Experts of a small language model: 8 picks a token.
Below are experts of layer 11 (counted from 0) of a mixture-of-experts language model. Rows are named router (the router's row for the expert), gate (a neuron's input weights, with its number), up (a neuron's input weights, with its number), down (a neuron's output weights, with its number) and show model dimensions 0-159. Each number is 500 + 40 x the weight over its row's rms, rounded and kept within 0 to 999. Numbers have three digits each.
Before each expert's rows: "gets" lists some tokens that make up at least twice as much of what it gets as of all text; "raises" lists some tokens whose logits its average output raises strongly, later layers aside. This comes from a sample of Wikipedia text that the model never trained on. Tokens count by the router's weight.

# expert 117
gets: "al", "en", "el", "ol", "on", "ar"
raises: "i", "o", "es", "iz", "ia", "j"
router:575500474510502440447509473507587469514542445445508516537534458424510497467536493514502566518506544469533482547520499464484521420525501509506565506445574544558432599430545462545558552462450549488498520491534505512549486496530495416499519491521451516455502432526525519595521520550518507452574466543528461483481509500480543511462486413465543531493509521486447485445449506597560554519537464452505508464528477505476429497473572533451460560544467469469575490470459518534488517491481525
gate0:442501444460558505564545440576531539434506467485587485561573493455512499480454489502550457490464485515464475424535472566493462431436483485543530460515528546524495521501524497468559473506529541481458487479488529436457546540470513491537493462443461518466457536502483500507533563459494454485578519528478508480537459542513536509458487484507516546498558492523406524559451564554481488562487515418510543459506519484508453465474591548505419549518522435443530426407457529535480484483542485
up0:449487521402534540525504534493547510518525526499534575517505526498481551457437463499492371489475533494495454494542467484521488461522463511521486475537521506572501468493551576502527477549535499486499516465531516520451488452560479534530541520512431462483444489540448499547527468505524476464554503465481547469509404514559489507495434509495490451543488516549439531514478427527377562497488482442390501464432541537574497490519528543524457522409480461540547412498508506483549526483530564
down0:476491508519494478465582456538549514564522471460507507522498503500564508486455524534499508539538408457525498506519472599518488567461535524525525466427545508480521562499538462457472460501540596422573459535487527454478487495492441443557512510481504464524499475485555497510548424465460520476538533448469485458502427488439516543558514496474403539493498509580503498461536511592516514478490512525554472511488543569510577478515562548488524465506568483523524492506448486602532427465472431
gate1:514466391393568392491473534457496479526492481485481486487549484470532489521558482447496429522540470495455533489465487498465477485542522541541513523486484521459504552490463546543438438419493552545458497521514455456549511478566410491409489506533600521542537528567490521484505458450541437502513537510496434541515543502512519503513527482518514500470476521522550489478540469488458515459578503502541512499485563461556580443554578490513513513475484456494479476480454549469441556532480414
up1:521471410425565397476579455451489478486455443501480461487484481510554533548543481480532429487439450491476520496453473491462492508464503526562482498460507520456473484473519530606571445410454591502451527496553465441565495485509478480464512522548549560470499511591467524540504476499473480480591480510486480527491523496503497462539500468518510431443486437495514499436514492537492512422572462479584493503561552443504494456488536469500480505492480516504556439451503485512453503511558447
down1:467516472509527531497515489516540445420518502531496522441513621528520499435473554489519437532482517553498515476511561544551532474471460522536475531500517489510440410521394530533547518518529583455536505492496456458481525479560498539499536520527546559445423477492473487470499508495513469580529503570551449464555522505468463504424473552491441513507528488467507556523489466498538508465548430506538445486483508486435520466502456450465506549516572545445522468506562462574524545550603450
gate2:516529487500479551497461484474547431521487508460443485495447610521499464515584471443456517582473480544470583469499521595483479435422519484531475526482525529508498574496535499530498534459460505551537489480508457584471567460505441486473451502466462520402560485521539521556496552565482493465533492482500420546460523438500504535492479515473474455519510499530546427487485526539469559481590535496506450512519429479419477491542574491441483523481486452521454514529468518468537459464448446
up2:461497517494487501492578556472498468427477592568467472492492435560500547461482477560546541560495497524538461496530469492526455484528499499514436447539508493549470429556481484507527462568538471551528514522542504510505429526460563489505526481532520562509489502502487527486396503475418453446615441569477466436450507494470413468500425511546519458478493414468481475511506526484511517489456472487528471516430455481562411495544492452495432497533542563493487479510457482493475521529569474
down2:469498466513562478533452512503484410565542515560502559453568545499534491470576450520516554586471450485505510528488496498526527425503546474457490462597509519496582451507448525485523495532512495445454439528557473544563507534457531452504537466482568438602461455542490492531466506452491512516457593489509534492511483523471538477521460509531478573476511540474531517466484447531478508567432519520446492478529515500464444544522516518521519409547481516387514538440532505466527507529453459
gate3:487548472551474455439507498480463581548481522449509537553531517517498439510463590418503543487537519511449481508516445523476537437510488476489521468480531507512483476495485418509455464459504497530486460557516543553608446503505496506445523539516548495516516501476556486520487571475533478502455510543469520529557546511461537517357462498498465594524459557551503481464552547476453473432515455513521455549399465420515479516531490533494559476491433486584431482519456537494523521484532487
up3:456567432522497393472491456432489561500505517487499511516572510466504521530473510444531502488530498497522511583485489514431542487471442458506468482483518548536454512509465482488484408485510503514446459554467529576557447497479491400464534541456536552484547466500528545557503549536545504467443510519458520546595453502499537457459471518510469473500442464497514538484485556516425525456560472476489433515489487448448502492485544486508596497550413470540456461541477517511584580444517530
down3:480520461484545510535530488462502470480430535445481444518453444506507535551438546509521565571481456469452508482576458514542462551516574578479475482461499545470458503546580448445518488464526513522521476476496513472443490524511497574511492487527568430526489519472482521520505581436420557520442478518475514384494496459472460482513531488417553466546488540501510483505520469562519447590485527543505515492532419494541516537501512425500534436482535537551471532499488448472521515610493527
gate4:475485490515536493440519501473513548497411498472512497502447469553514490537428520493508526538588485468435620525487455494509466553478541528584525539461494500482528508508473490531491524465445482525551397496517557492440456543542544435499474560502474476459550538431456576542525494474510552486541494480522471553436458504477547405505488471538550447550494522480512557506487510507500617500449423519525485426451494475517516484418478500557499445521526523552526462499485501438445548472474519
up4:519553525569490508497479461481498571478489525522527487526453543507440446511429430477505512536587524471520471495454514484514449492492525554496576589478499499556484520465580495526461462515417500483478483517497541479467469532541433461457481450462492480444598508484471529519490535487530459445533499499507526537473476472493498417501476496499571447579558578478518535448485514502545564583458432521540469451461447512512505505424428505500548522557474500523529477493408443521410450468502528
down4:486469486504484487465528483380484559537475473474502544453514438478512504447507482484520459439520483485425500494520539492483450535421529561492461473497543524501458532490465472486475509556521436561581403501500580467493432546520540450530538520530546495517486475457481518571556463475527489468505514464472417432621480543444427473485515479547556438526519525492447486511482581524481520448480458484444479529529550462588509514504475472521540516537474511434508501502548469443526546503517572
gate5:493476437445458501523469430572482520544564473506497513455552538438545459530491482582426533580545484499483506461452487507494449572482492478450532502419512517441534487438513465480430529462479579455485469472500464494514517530555516490492532520542475517544472490427506521536456493473465500452503533438467499451517488557482584452494527488481560509504495519474487479472502500480527430539476535463582345471464556538465432502539473463459427456484508493468523422488525511529492560503474545
up5:540491510455545477445524542523458457550515505574502452509467490521554519558514441512504473461522466534531570633487505519447530444521471509553497407490552502506482444569471576557523450511544499507472532531539459440473506431505446510486530512562475490466474557506496501538537501552539520445536507563534496546433525438495437461514438543535448421531532544520450466531465528492494489452552481538390476547571523504540472470492495454474562483506473425534460521483506523472552494503487529
down5:492450456518406495494506486514547449478525516517479494487464465435457502516583484530546472539556530574486496520516482539535517481443515513512494537465505457475510467555470500461461552483494580483578375540505503473479454540485545496523468542492503514529425471513486514473504509597519488477458481512459462554539508549458525523535540459631498558551521413476472478506516538470530478535533512538543487527424540487539446393536465495544465436496518438456427475504493457526462548463537470